Weights of a small mixture-of-experts language model, trained from scratch on English Wikipedia.
Size: width 192, vocabulary 16384, 55.6M parameters.
Below are experts of layer 4 (counted from 0) of a mixture-of-experts language model. Rows are named router (the router's row for the expert), down (a neuron's output weights, with its number) and show model dimensions 0-63. Each number is 128 + 32 x the weight over its row's rms, rounded and kept within 0 to 255. Numbers have three digits each.
After each expert's rows: "comes before" lists some tokens at least twice as common just after its tokens as in all text. This comes from a sample of Wikipedia text that the model never trained on. Tokens count by the router's weight.

# expert 109
router:116101118116046160084118130133133093132138080162134142140086145156143150105142067174156173169110073126156118114141128134122097113138149093170085094118092064159181143092137108112141192161060182
down0:082102127122097126165052175125133129173110145165112167086093148116128146096163108167151089140108133110132184125093136152113100120141117154127116122092121135127157079162151167142089103098128100
down1:186124077165169043140055127155096124173138115122136136135100154163100120109122100133130183146125119068132102149106083112136150178100162085176144162104113127075104126114103173069173152125141192
down2:117125153170168104135106133152151109157067083156131081164106135173126069160117178121227164117115114117139091107141151158160116114103100155169115117085128171146160073154109166167092121179138139
down3:161181147170095141116140101186085109190147152129100143147085101154140115176111068156095087168080112158106094147166139133122100132133101056092212157135127106145117105141169156129073099080118128
down4:145120153124117119171125038117119117150138140092118131136140129156114097127204156187131109149127116157063108090143076132131189085073113103091132133164136097112126131113105169085172119155129126
down5:156142129148096114175127058152158143169110164212157157109144198133079150135121082164168110098093052152125111128177107122125157093072150133093168117151105154089157149091104054123105144114128057
down6:154146080127176122089133114123136129130110153110142120083129078157106078188133199121162039129115079174135127130156160160130090119151097126050163134123138088091126088116106187161152143195102075
down7:145171101149107165104072090174103155136107158080086153109179145128063113179153121176186057162106133117104104109175102129130138114144174097152178125100109119088156119133161093144174077151083112
down8:197167138088040121168122097172129126145141160172139125126135081086157107104099134166121125147146093093172138117112167096052115144151076144101112101187121087101101111115162127154118155115119203
down9:162137152124064150124146145116177128162110128082177122110119085094139130081151127142119177099074157165116182117083117080169124136125119111157085146140139134126151102152085148145125141141151164
down10:135194109125113154164156148101140188124142108129145105184183136165130148173137086175120099118103138203092137175103127102184160064134122124115103117169147136133107180126090081127139093195132133
down11:102136137140105204164218123157151159201224169101152128172114176172113110139091123156089146179090080116102059128095146137098095107112124134100088158168132136147122131147085115115140170098104135
down12:149160080128154112159088078091142102153146159124130155122126112128128075173148156137103092110127144131093096215153107154182136140115134127154149128193177133138174112138142115109117118152184108
down13:133139133160149132162148124127102066122165110086158138097148086144130162106111156085125132169177118121080083111101079188144146167141128131132200164111063086197129140174108127149125175097154056
down14:096184118107139206183128145117195128101151088141163123142122162157187158150099109110073155131088202152130113090153148083146096157152163141139105104112107179114158160097134072072108113162094101
down15:140159096187156122130161126099096154094078130170115136136164153165083097099140122173156100156073111136093151140164125176113127126181123188110079186109130114108179137108094121128129153158077070
down16:103104081107165127108091127136033152156109104194128153199127129077123074140121131174123124108146122129103111164167078071111184116064051109120128096125149146119143101128104112122098089071100131
down17:105107148149180141151163163152110142087111100113094130111089135127083106078157212146124143214147177104110092127112164159073086107176072166122119132120138046099167099157135169117119149109097132
down18:069104108119140103136194115130137186162066150079146106150039119097132092146156103075122094144121140122098100141097085106156129147149082151168106183115120125175221096121132180097116110127109085
down19:110145133120178082179104108141137058095139105101125135151148149088151055103105183105099099145171085131116122114176140194203138130121108144090141117111116155131055136164131152089175121106152088
down20:105106102151212150068088104099187091091118157135147129182118161107150146147178112153159082081128102166135143048176108172162066113083139102166109121093126137141119116171113096115139084121060121
down21:082165099145097111126112151130113192169123089152109145139127106109195142167140115142135080164152091193165117115113131144097099078196045168102134111152070120080130108133158117097076144122051086
down22:097117073152121119154132132122135150141134151190174122164144094120152113123063198140174104091092120124131171106108085102113093062061151069160140108142183112141094141165106077176115118096168118
down23:155169140088130120157158129090131134080165126078157206070112136133141151130058097125107110099124112133148114180191172119154095159133161162175097119127103157073184111143151086058115135094194122
down24:132102147182113090157136158145150131156076147114105100103137152138096161109129146085128097160123130139138144112126062115134036118148111102084128098155108070113121143084180132126107123088112098
down25:161119161150167116102130154185116162110150128110121171113127197122184138050124105126081130154146118125172058174103149113154100164116133129149105086139137156116092096152181121108184125119116198
down26:148102175131138078156073170106127170146141105132098058118153098139087140153096145164136075098083146099063183102178076116125122125143083096135176113129129090110067105092159105087108110174170111
down27:162112108117114160191170150075118085091167082150138151120086126203164077103102166120138065167159094094079173106121179150084139056143033142145084162133123115144112100141081130102067166139196084
down28:126093107133121121077156137093048107060133136119114072183189074140052129106089109103132135119109159123089154098150086108132120089125083128103115109111139099132126077205126155118068097124075121
down29:161182104126123181120152079101084095160175077116104102147100112127143124182138132168209156143097144073124138155138117168134141152170130079111163167144119147143197082153138147163128147167148106
down30:094142102132168093148142121196135078161123207090169196098138116136107159141128174078099102118145095103021144098127158147144075125161130131116112111151140139124157118120086123103125105077136117
down31:072126100069081185143169112146098165154155114151110117056138105117107181080134087113147138149091117102150100163124144096100129135109181138127134095183158113173167084125115135101164084134194133
comes before: " of", ".", " and", ",", "s", "s,"

# expert 232
router:089089146153161132108107116100142088136102083145109137117127135110104076124148082094167132211136112129097058102160093079117087112123110164158142170095086054128140168116113121136112163108091099
down0:096150177085072152139151148185109134117186118155147132071104206116104157072129116126088129146126127133076155135113114186150155154154141157116221125119143155188154144126110084106169108118112173
down1:134062097151116156160069127137158161148124129153147125135129113132174160171129084083170134130139164072157122142167096122108129184111110104215151126167087161075112119152142119119100131212115137
down2:145089109143153188098103186167136147133149130133137110124124053151162099073153122135103153134108156105093131111091123146151114128154171061145149155111154106155098152169126180161130125151135150
down3:102049143159109142129141179101118196193124165092139188125126088140140130094147074121093108140048131157160113108151178140093115061136062104139154100159141117113071119080118109177122085159204150
down4:113099148136083108124104135109099135039107149146038113141079100149098079092181096158117129171111171105148093113162134130116091165183149166141123132102139151126150184146115121150126140095144101
down5:144210129060028128145131118142118159133118145174100093177100096170098095161138146131133168159151135135124176109100128123128113116096159118099109168142131131152169092142228154060176084131155055
down6:144176110109071134174099192120161166112117079182168148133085104142056144169115100090112119126152125151158128186090179101090121164188043103121120162064122157126154094125144108121090139128180147
down7:081103136187132128096164111110158102149153194112184141131106154106129110074127166135122120081130095151120144155153134101090140064097130144158102144143153118126136203141104122134102123089187066
down8:186141123147073130114147175158112115166120157095089144094156182132125164106074134163145095085126164108082163140084153143134150166113141144124108161135147137185098147125141169131084086136066159
down9:096154121109114152081123114115080215175194112110063125100124135091126109114097126109094124159139124120173134116107135131122117129152135144152158157164154164162174171152115148122202085090142104
down10:120070133178155153161100141111116155130126151176134187130140082136122095115188108128076151082161093100109151091167155149115104104114097085145064178144075156112103151169167107127103099144190159
down11:133159097103119136106085143200169146106091118088148137066133128099157145143148154134191125174158145115071134141174110121125166158139088104153125137095124128143065180130143152170137137136178181
down12:140152114116142155087145106130093108131095189097072152117155104161123116157169190157105149098130138130119125138117111142121110175064134106130114109145120137063105138170125092156132114155129131
down13:124152138129166156144131130103121140112128110146111121122081015149154086117105091111119138196100125084122126079152143188103171095124161139189147118116152119097081106148147152111131060113151102
down14:126131060108121088117131148161133106094109157155074096125146082162190123109131110159171136165128142167097089069129102160180111173110178119144100083110093106101113122107191177135106091206118124
down15:130146147088123116144098142167123113067127093123090128112122185069165121093090162140196171131121124159114132099136157096102116097127095083133148119196140169140101126105161074139112104150083134
down16:074144148111125150137130128114126132140168099087081162062113120139122141187133127127122147121102104127138121178050139108094165151127126093145232166124098150126114079142133142116118144139140116
down17:104122119086165128083063159089174164132144118108121160080133127118117130107121134116190122145183115106125126085081192136147221124155121152059163124112140162149124112099123112094151160122157083
down18:137117134079160130089133179136094142139116171094095136095164169120043138163148145104098141120088138085130100138096119129186100144217100046101147071161130027104075154174123151177146173131114117
down19:168137176166165135132150132108132160040179140074131179140159134131130121202117090132111121085144097100148110176136172135094123138171152193097117158100121150140149133105139200099104145144170122
down20:194079092110136096120124131097085173139076151131163150139097132099109132187153144117098074118124183111158179111111103089092092167086102113142091116136154146120153118160115151120135162137144135
down21:101115162157133122117186104135155164130127149162126182177082079105162113132095107179139171155124140133173110128152126106194126198111186097119078143103114067147137145125123134159125114156104167
down22:152093119111138086145164098174155123126156079087175109121157127105156153042085144142079120119147179128129137110174141078161108081186142106172175132168144091195154124132120145179105095182153146
down23:136192095116093082140028116175157118066196131121129106100143104122132136141123142183118173159134144099134087110129078134124161077130133114149111197163103133144172150136130099167083081125195151
down24:102138177147146167168125148105199176151090088186073078143192114138102093174117059147117153103085122153150131100191122159119165156104122128135150111165093107119086146097152083190148101182132102
down25:094112162159164126098174151091128166087151152062183213153091108122150143113056140088102089134134070133117121183126134072144161105071080159157110173099093203131119150086115103116097126117074147
down26:134105128126111100110159170100119136131132122106108079155108057115099076106180080091139122138111089158083090110158132133122111145077148130144100150120095127177165170135150118117147131122126093
down27:129159132113051114153086139152151180123072135107161130191114095144048097121158117128105073145103114181105129165100104161127103091165107150145135143124137119141100156093122093127095098114179104
down28:102100108146099096087098134155121136121173120130189127145142165134101141069163129119108150109129079120079156087107146110139163145143103037103141124160124146089100153062102127191157114203181125
down29:090167144129197165124167110103171157098105108087074169115117142110184126077155108128138132088052087174122077133097143100140153079138089111161132143122114147094116092178042057158157164130133131
down30:092131136166109077130110114143141136126124070160105127127099125108085174099147143105114094183117181115067141159099042111156071127172134175145100142126147141160132094141102140143144068107121107
down31:121132107120125162170145121131146135150071092130106119101174163134182093148159166104107118122096106147165105053118159146176125074126141128136174063195060144104132115093092166175123142121110088
comes before: " |", " and", ".", " in", " Cup", ","

# expert 133
router:080105154167140204088084093161101183068147130110150181094141158077145114150115119111194166125125108114124075147167143090093164139141089105187126151088131114083148179098130134142092152100086132
down0:079116141112093116102095128104159101127147085120147171108127168094177144149125181138160095124052104055120126183143166097136144073109123128157139107174110110132126118104160065218128147113121102
down1:137150076121136173116147113103167154133118058104129100115124155121152151109050121107140146124092136132135124103146131134081142108151162137093100149135161148131181107115168123148150112186155150
down2:132146150095092142178105170156126119108107153138157135130095090131119113151158125131088130187124131154164080114143113163124111107106188138127112144129081120126112155137154197053111051104086073
down3:209143157198168180161127164123148128141127167163136175091155088070173108139090113127162155121096107155083094105122107089159106089068063136085122144132096136148133152120093128160088150140172140
down4:108113149127113127113071111170119071154153107145043092148103155084072146119177122215165151117127103149100109103158085117130146176142152155057121115093131125166146172166141143159166096108101116
down5:189107178127116167135170134105114119208126108107106199189127110116166101114147113122110071112124111196063111178148128143166153172077068121136117160132110155185128127075163165124102099095098121
down6:137136121142073130090163125134106073114090144175122105105094140113103124144130146141110162162105105116152187128114104176164154108132111144128139090177106159155163103088086079126137147091148173
down7:165139180119063127144147112163097105118125098108051169155119113168126169154120147178136138106096141141141150117128162239127110146137147160153130123100119125221139096093112133138122145143148033
down8:101118089152094171075093163140116110108111071093108152192122135117109114124143113114077080051063060150112105116151184126152169142134163119115115095168139113122147145172085122105124077105122118
down9:105161136194129069146153159118132113163121179143096156188140090179159074114151192158132108103067090129091166154133144088124182126144093141159116132108121163119152095098126082145140097061160167
down10:130106156114102129125161118108113124088108153145141146138158109105114107194140132148129066149127201099148138101137109152157198118083138218137073149104078128163122156099163129125142111087119133
down11:129112113090113099118107168175180176115161147149112178108140125161099149112163129105142105191153164125118167053117142085178138129120146131162086157122089126086102111176102127127153086103143161
down12:112150166144125160170097140126125167120211139113185110164157129147172045130085187119160161166131105206119150076081125091069127137127138146121110176105113163101077121104146082144167159160113104
down13:130156094140124145085135091166114154135092124134169125139067050137115135119129161152143123082134139148164145114127143157120119194158180125061139121055119059106118084159167218071147150127105162
down14:097168113082106134108129140096107163167142125171080128084138127120178161133159112117185138121125091107161101067143129152057087205152133104152143116103079117099122142164106145096073074128127121
down15:134120164146074165137150161131139109146123108156102134093126096163066160173111056143122084136148103213135132072112200170117086129138112160153121153125135147116177152133181129122076049128134119
down16:091096105118078097076108171137115097144126153100097077091157103164130165065071186167122100107151154108110156146106111150139110138086177165110118087142132093157144160126115136091160155163144145
down17:157055124178149085145082153101164069128077110146128093209097084182135139133108091120079126107094149105097118133096109153140083122075148170097141160104102122165140100135133110096122146117119124
down18:201087175077172095157151104086157085149154132143090127165139131064162093161150095111119132156068184099070105145161077120128147132094093135170130120142147148152106096111130098118101060097117055
down19:132108126047106119113117079136175116158132050091159174088180107084114158113160186141138123120075110071086137176103106057189126117103142106133168146158123132074108080104164103191110184105146133
down20:109149125130106135114079112146129092187157157148140085084118178150140103063160190160089123134190141127104128130118173093169117049102173090136159148143147162135090101120145111090205103109143190
down21:125064142119054122107231149125119059159135166178078180142090117080109118106067101135123171083111114101148122166163125157141136105128105122108162188147164144157195150101122101192096164118154147
down22:165095123161161152178099192129106151159094140099127148150121093137122153188161091121148121136127185181180174137117139133167114123134125134132093165110102125137142109151134112152086072136133075
down23:129130134109178137133134136169161111122112129161071088157096132087135128101133104115112122176188167105098102094100129125112157066105051088161096170109173131107121132116074213070107103110170173
down24:091123130088104114145166102102188099126137132161093120082138151132180163122117134133143183142166099056098159138165129182182132103122131126148175122145138183104161077140139115092160107111218094
down25:114073116160146110113168155128128102149071155171136114050134103121153105164103113131127124160142153181153126149132137140150130109097043037099093071132105121167099108133133187080056123139084129
down26:211145101192115151117188090092154128138141167121158090067096098090095120115157117109169189142060149094137154128149087159071118108145077117081157107126069229108128160108143127100121157125137156
down27:083107164108167143094059133109131134163211098158134047066066144192142193137144204159154124152146121141149129121146128124146093155094109123097109148099140097119104158137061116119129143145106162
down28:141108097100081107146176075076094130119163132099127129081176151133144169066102194126129068157076126107139109111064145122139087131153121112113111170177154141166128079126119099146092117051111146
down29:164125146152186154171120143123147155104123106127165125123133156112114134162115102116164087147139135171123111135170141117070120142144142141171137127112123165114137084120139136071120134186095153
down30:118164121134053129115122146154172118115097128150132107168133080144116135060117111145146150098207122101151114146090134131196155122133146137060106090177141098091139187149166126178185163136112174
down31:080130134115135120101081166134135082160186155131118105087140082163084173153159050103139087135176145163115102117126101092097083157093114074095152131132095085123132144112155109109109115123091110
comes before: " |", " and", ")", ".", ",", " footballer"

# expert 169
router:114107148093154101066090151130137100080073099135143158120109099056064098105159069173128171144092106101125106118138140109135146120136125094155149167095152087139184156112132145157096196115106093
down0:165097145165122134133095093121116134074117124142143096129152128124135066126122070159120150065088148159138098115168158160155132126114126111086149089133106116151129113104135074183113122101160125
down1:103108205128119152097081104093130132122171090182090109120125102124100151109151122120110165147057139082055095142141096164143116112122170175174077194110137199152136127122166186091176114162118170
down2:111118107109138138137142127151125139123176119118087135184147096102140146118142144147096137111153139126100126162171148202185087148083156133102129125123098109072079139156128125069191067134095182
down3:123124135176101141168106117112093047129088187133143132144140124095109086143127101087118181149123107162139167146127135099157100145142117130119094217109070161145145137138168160100104132086166180
down4:145142126151148144172153075101157127161177117173121157183128088116125116151084133124133117136178180160135103134192096124151096130159147093103106142188120128052128155125107132177108188216173153
down5:088056150162150106127169128114110106128103167148110113118050118152146088150110119079140119153106103177128127140217122128123130179068140129083137161103146158087168135126157141132111122114082112
down6:148102173099159100072091076038093168158132139118162105151133146130172126143167175153138157150106162046150086109175107107110174133117118121148177119132159124102142126133078166178138167115099097
down7:115172135074138100118144151172126137086191085181141149162147153157129172098158129148129110116184124127107072081082174181179154114169161093129136122126146101137070116151121111134156098148086167
down8:170200089150061099201135076110185124174193091107122123146096139161192151110163180148165161083176151102095092135127154139150116090109119142076081131145061113088170116147163147160133152105101094
down9:091107101181134074095119106139159128108092131084169096133144147117168076073147166128130100037133117098119117131113175122142123142135101137112134168165156078174147131119162074187082187129127125
down10:123110192097134105082154138128142165047065160132083129113124094146127101148177076096095126172122094117138137116182156157102087155116129094174140117175133100122111105117127123149124131178120122
down11:132103146187075160135156138082160115135156097166098163135153115054095146142109152128139134143178117152115123190076144152118130189106145103115115101116130149158130095168150102111133114165113131
down12:181097114108102119094138117094125123208152093110139138173112124122207104085095154133158104119103192140145102142126123142118171165176115131158176128090157097130082101079169114147094144166104073
down13:126126066081164126203149100134119158070124148187106122080175100175111097103140154163124132151105177143173072155139158146166108091135112124144129054126117135163143088073153149078136162087107100
down14:123172092142122087122068136141117166157165123132140127157123119123134079112128119108155250076109137088178142129088149116123170124140070106077097208130118089125168176099132139146047167118130189
down15:120196150147086133113145164147122027131149093104051135129135156153124123136108122119129128159195114134119130155172122163130083152130122138112151134119091112096098077147120169098086141116146141
down16:139129120187117145148133133141163078101121118136141137074085154153169140054126126145109116072173132149171107136077096150132146175166140143144088144108149091089163191106117146126113134104100121
down17:117124151066098129155155202139085140152134163063089108166095147108135142084076129183113105177129135157172107073054133165117115157066131142167159121110129070166094113175124139113128111068098156
down18:114141112176179092157153179155106104161148145079130132117139060149136092069147138154138129134101039143164104174211156103083143173156150138123150096140126141128159111166129111087099084132117124
down19:112162194116109146150170112142154165149118126073126139153136102086164103154086128098051157189065146087161162124179114114142139075134162176178111123158148127135121146129145164155113137150100110
down20:143120119137118108126163128111133156121139121128082093162138161117107154134179142142119163133120109122109118127109127120149093118081141089071175120149064115145098146168158178148173176170155098
down21:099127118072110085165071118198132135088140140163127130157146136097109088108152189100139171179124107136097156130123126139122112169106147145143133111173101168068118052176155138168173092138122115
down22:180122161138174128167116235186129104147128147101089162162107120141111107104094120141122097136133151139160082105155098181104122138112174126124117111122153102095141116172091112096141118157119128
down23:130140127185130221139111171071124142122126152128173081150125107101147120185148083152120137107123124096119087112089167098100150073103112107156122140119148189138060088117082130114103156161111108
down24:158122148101129133160152132126103082184127094084098136099108143114106124206122146149163083147110167116096133111186080188152114198172129188078136156119098182097142132139137126125109175113155108
down25:118113098092100130131167119118135119075137113170107115172113181150174124138138160149114132115133128128050144063162090162123111102091086175098117105167093155170119088185156112106183132132096142
down26:116164079159084168154123150090150078148149056176107094179119125143127116157184117167133105170126066148107092154162099156100184174160194123048097084219097113100107105177121142119160127115095135
down27:114194158130200106129068101141113103091124137083157099077142155112101124120124135139132164079165119164192120132180137196145113158150118143181142122098165171111194152157113208145084086132131177
down28:181098117110059112052119130163123171123133125172155150106138123125106172185159157103117163110143087090129109133131097127135143136111172090047127091082158133124153214134148140132186147135112092
down29:120062132068144179139169110124101165092085156130131106122096127116094090126129075118145087100022145164119108086099124102109145093147163141156136131102212149125091109136151094065132120103130122
down30:193227084168138109161136078132139137160142133110205174138159152130168148094112154144146153073170172113173194180124092136159101131103154166152130139134140161148156182077085148185110152115125096
down31:154131138128103091165135072111137160131104080126203156105140129137225155150171104126164124126162094153154143142131134140125119090164102113179105147154149098097080137113129163091158136148136140
comes before: "\n", " |", " of", " is", " was", " as"

# expert 188
router:151141138174077068080088126099110188076137144115129156153085151125139160146083159097166120113131129125086132168121202159123122116154149108113126185162131145092143080084102164097118161145203080
down0:134101146141174091098112138102095113129108144161131117082098101181085138091172158071106115175160117144073122088123116138136084188086150166138206161116112173186139196135123086166080131091155080
down1:127124126145134184122147079160050114079171130116119104092167209102201142151107124119117100145143180146111087110121125138126137115133111143121102136072128072139128137136122122085101101093167092
down2:155091116140172112118094125113143124141079119191113125165108112141089136144185140102130180120116162156250144122089101157146069092135152117100129160117128168161151181086171178122139188101206162
down3:160094136145075133132148132107075159190110102199143103122101094113128145193109157126170143117169147098167177095062078167107169113109105122128120151110137129156126121114111098144087185092117100
down4:094086166145061161096042079123105119088125096129118196103091144106156136110101115142141094157155196118156132116134117110162084122112138115195072106168133117174118155072171109169154116146151132
down5:107154126132202137083104119096154143096104145133150131089160084112136148066101177128092074118133122136093122113174174115086154129145138104147089136133166138085143077137148089165148129149095154
down6:150115096127083116118146101124142104130158102191116107121156140119122112101131192144117137147136119140160121119124110136139122092130127101107150081142101174140103107134106176155154146166085149
down7:122154129163083106133109129145103126110135142140123165172098133143103062158144106155124185160183125120110179087039118118131181148140129111096126095130089103101130100188154113099127171092155122
down8:125081166134101126117185132138120084097147155097087160149059060134145103148105171093079167148091066131113199140115099141145103161135021165118115144119128142153139121164180128170135092076159099
down9:184148164164124113097143151052181113172092131096138117172116113123090113097133172199069124087142173086134118071143131137160139142096096096117082114173152175110159102107162161162110119144128136
down10:115104234125167080108132143167140171113128150108145145144144149124131114167134060182159120159152105142137153149106132117142141160135127118121120066090105168180139126036155110103124118119107171
down11:118106106145154109130136156109167125111108094123047158129151126103135111132103153113132115175119198145123106081097163122111160113197109103148135104062210156087152108108129120148123169145175151
down12:134170142156142167130103103127170135113110144148162129097192131151094126091106092132134128082109150082133101119185074081134132095168142159119136134142099105118070153105122048153136111105246165
down13:114181117114160137118145126109141130161193104116160127178143187156094147129126106145141101097095133163142148133151121110099086151103115098121125154156145147151088077162126153103169120166085135
down14:130160158170182166126140166079147090107137135174083102183178139210158141120107110182119140104063095145220075131140132042130127093118153129101154112099126171093100108121108155112096143118168168
down15:045122183115196106168163182087054109151109155144174107160167070143101144154122195158218171134133113126151168124132090105114168119121108153183110103108129154133135167124156111092135132091180157
down16:084079151065181105087122176131093117108142107129191185185076163158126113123080164149167110107149117049116173130214139102107100135128182151137115105075136156129137138118110110134164090202140096
down17:162163129166124140125096182098053106110195144167065102147112176135132079125078066151146135113087105189117143140093119126172123091082078141170098165099115074098132077145099146077085106127128120
down18:194134110095164168107178162163090094105173154076173170144151130092175137100146128140085159076138150103121132147136115198160144149085109175153128154085121162123196132127112089098154135088110158
down19:081079135092146105102140114112052095114060164135097112099127079118142131119144142110137152142100139132110147142166137151119129163107111104121133138136131130183153166138151091128156112131113132
down20:108095136180112111117119105155144107116159149144126167112170136111120130130136137134156154111188099099160177139125157148143112101171150121163119146122155122146131123191086111047132108125092071
down21:080193126171154150099152092192112173126153115100129110130112125123159117145149080161119112089146090115199118098124079127106114128152153118124169110127104137122099226125112126095154116181118157
down22:120101136110113131138174125112148130123134116045149079113156078055166134122062125085102157130092192103132103162142124140158152103108131144153142155167104129116106120149127160136167115141141186
down23:105059106138168141100084178154094110112112070139155140153136130122113140074176051126173133136131117189104104160139090108101124116197139188049137146066158075129167096094112150130052119121158140
down24:084194097119106129105140130147114147088116146097235121134084148145162137193108117144057112099187190137114094084123125182167150123125141168112125129108080065034088111131116148113159155086114138
down25:108131158135146078099082114092156108085170115154187112134089123139092151117134027215161158154156117147131103123141095109123108127176153130132095062170199119151087090065153130139116128138133138
down26:163137104167133150122139124140144112176129084163151086160149137163138165096172135166096180109095101153121104146118132060112118113150132114112104103129120157097111105167161164130089162092130116
down27:118150111067107164169179119172126081106150126116158179121190147146198123112103083146189110104151118166100120143166118115066148163145147144084160049090124145114204123110134134160122097128136153
down28:133148071127121119106107101135129125115120130132210146093114135175164092157141165112098123129113099122082120087137131165178160156141121195131058118154178112120155114200103114136064131133166113
down29:114168123129133128152137152116148215074100189104138159140126124108186148141141154152139155084155133166091106112114172154088148117068149153103156143125126131126137153140072108106161114114126113
down30:123211140163111147108071116163139115115123120089041142113071134156101138075073194134139116105093111172085138109115130100175123117156191153123126064117124122047141124148142189114069101182146174
down31:049099145076116128065155122131118160160087106140195147085125136129146125155155145199152153127159142135140166160186139142075112147175095146113079148106143155123128108150179085120122130137128220
comes before: " the", " be", " a", " his", " their", " end"

# expert 181
router:101151175060069181134137128174185150113148097124094077148050085173138112164047135109159114122153091180121121135132112159117137151175128103148133166120074156110067096117121136151120144138142176
down0:052175118141173130160095190132064117171154159124101130120182141098086137137151160089167161102149125138162148168081140092132144145149211151123114149119159113120101113137116167108133189133124092
down1:076133064103096156152163100164110155103116120163144118113104089061167066174082122099178131092136167156157079047080091139132104150225123180133149079095130102132144120136066133138122157130108141
down2:122189083117088143206136122136134082168135147163145136105163124095104101145130071097181148141101116189137120100122110169110195067138152133122120176064129104199081136121129096123118136133124180
down3:135146159171130111097158117134088122133153121124145125134218128105071205174128148088113130065125188077121092156168165136152131117115116128092163105135099187146002132141147192085135111126108082
down4:157092184119166147158119143093101150119129108085191144115143069151155144122102162088152147072043123124122155139166154099095087127106189122130109156133122070088113076133141162098106128137118108
down5:100137158119093127143115088155112116179134167100109142206175079145103124147107109155134083140101176114140114129145073114144117164167155127105120142123142156129154125056123101095061114150157115
down6:156143149195095215119166166086124108140147158062117105111155166142101147121091068102148100150062115116163153128129109084097130172102136151178114164063114176144099114136118095137128116136181141
down7:115119134076113109161178132178195148152141110106134208173180148081183138154113140148087148167097099173138079089098189202150159182117037129153139125159137101112121096115150141130097131150118132
down8:158116141125137145128107120183161121100159125187140128150130133153133153079096103162131154119189128164079164145116167197118129126113108116119140154135090081152158153106095156180097140158140145
down9:133162179072091101126056097171087149090126175126135131141079090144153102134128096128151118170098152187159117109141107082138116170119141174101079138122202099133156157127112081158143165112129153
down10:151140083108100113144098177098143141096129124192060120140107144162090082155082122117159120118093136160091121109109077174134181177155090114103138144142113122102115115137130142095086159142141151
down11:096193118079091132189096213090169102165126152139088124156120100138136127140038134099104090120136124115134085065154187096118090133124131165122188155163103121116092158202132200062144125041112109
down12:139163100149138130190096072184085144157134091151113171127128093095115159114110100154135080123149099159116139152172098144151121167064170151148188155139216139130105181174114055132097095115116142
down13:120105152125115144151056089127053091130119053128189140091114130149156111096168109153167137133113176151167135134131060154159071079155112145124126148173156073111141141072116085169153102100103086
down14:122163139115136171125070119096075131130119128176092114116073095133166134107138098127109089191119133141133104188142076140156060106125129190128090118086167111110146116126190144103118185096092107
down15:124109182113093103176074126122149151068119158114094164090128122123146080126099073174192111153131113221152138085143107118144107164176195148117111111162159103091160110134104095152125175080102174
down16:102048195141126121123111093100130102125135140121066089078111082104086159116215130179130130133121180114096110137188153166143180107139093124128176150123167133157134085087145110054176089132170114
down17:108179081119140182170095124078120111124165087116097134149177180113145135149097147155072136120122089115172181099068128109106154111099158086127048113144092191083195125188154135155105100096117062
down18:054165152114146198159104078127129130104135099098125145173115114148132124139140120083078137082143159105104087138135152169137161076133124133100143152136114079147153138142108175123152127149099112
down19:186131174198098118078121171165121151146100158124159100057143112103108140141113157096107131115185069194104140110144169129151192120133069092130081142059069152147108173104131094147081073083121108
down20:145173117121155139115130070126161087114027120072169139161083140062094106047093085123098051120150102150117144129141146133070137105161119166108104143147117152087175151143116130124136102184166123
down21:052159177122128134116128098125105071111126117160126104140124198139105161102121125147126130143205190105113173131131112119150153145125170096136138118138196169175164096115149090131134116121078112
down22:112139146092134141138179105075160157096117111098165142129123166136076072143119155103093122095158210113118147093093101149133126150146092187121162055093109097194153096129140091134122143136113107
down23:092146099133183212131090119087095094104126105067194119114104136128186116149128144142134215153144149114122178189065173123099128171092122155135110094154115147150170130195115126119107116154161152
down24:153121143119140109139110098106128085138124148133105187107097116181142138105139187126095151124123134145114142161137138173151086133115148106142090010152137164146188145075093139137106104148153131
down25:180122156183154135092182088106113109103173123106134156132102107070109151134146115110110111155152129172136153132129035119079113135141131152159117144149130078157120127192098100154165110078150169
down26:160130201114159150179185069133166128160133138135082079142071163129178149081103184153107153143156133159102128102128131165124132120070119138204144204101141157158137084111107077093111097126108168
down27:081167153102188123125170065123146080159124100076081171171173076089113114097129142164112104113135139115134182087170107154162089095139140149110167126129116112135142120127089166145147127102072057
down28:103175160119144091106157127154143088113141082114150176219125053067104157097130169085104096147118203142116151082138108170116134137106104081111082135174132130184095133091153100124126180126136122
down29:170120107127138160124161117091191096164170080139157086126148201107158138127147165174111180158113095058129075222157080164140078103164137137116179105137054191074099128143131095177154110130117136
down30:132136143120164131158155124144105141133131135153116090158083116166127148103079110155054066132147093156092170126191106165131158155063088115132153121155154137130114196097070067133156082128115108
down31:213079109138092093147145128122225140121121125200188109055130104129132160075094164145095154098096071127117101144125118085171130127124092170113127197128140133122098174162147152130166119132174156
comes before: " the", " a", " ", " family", " 3:", " name:"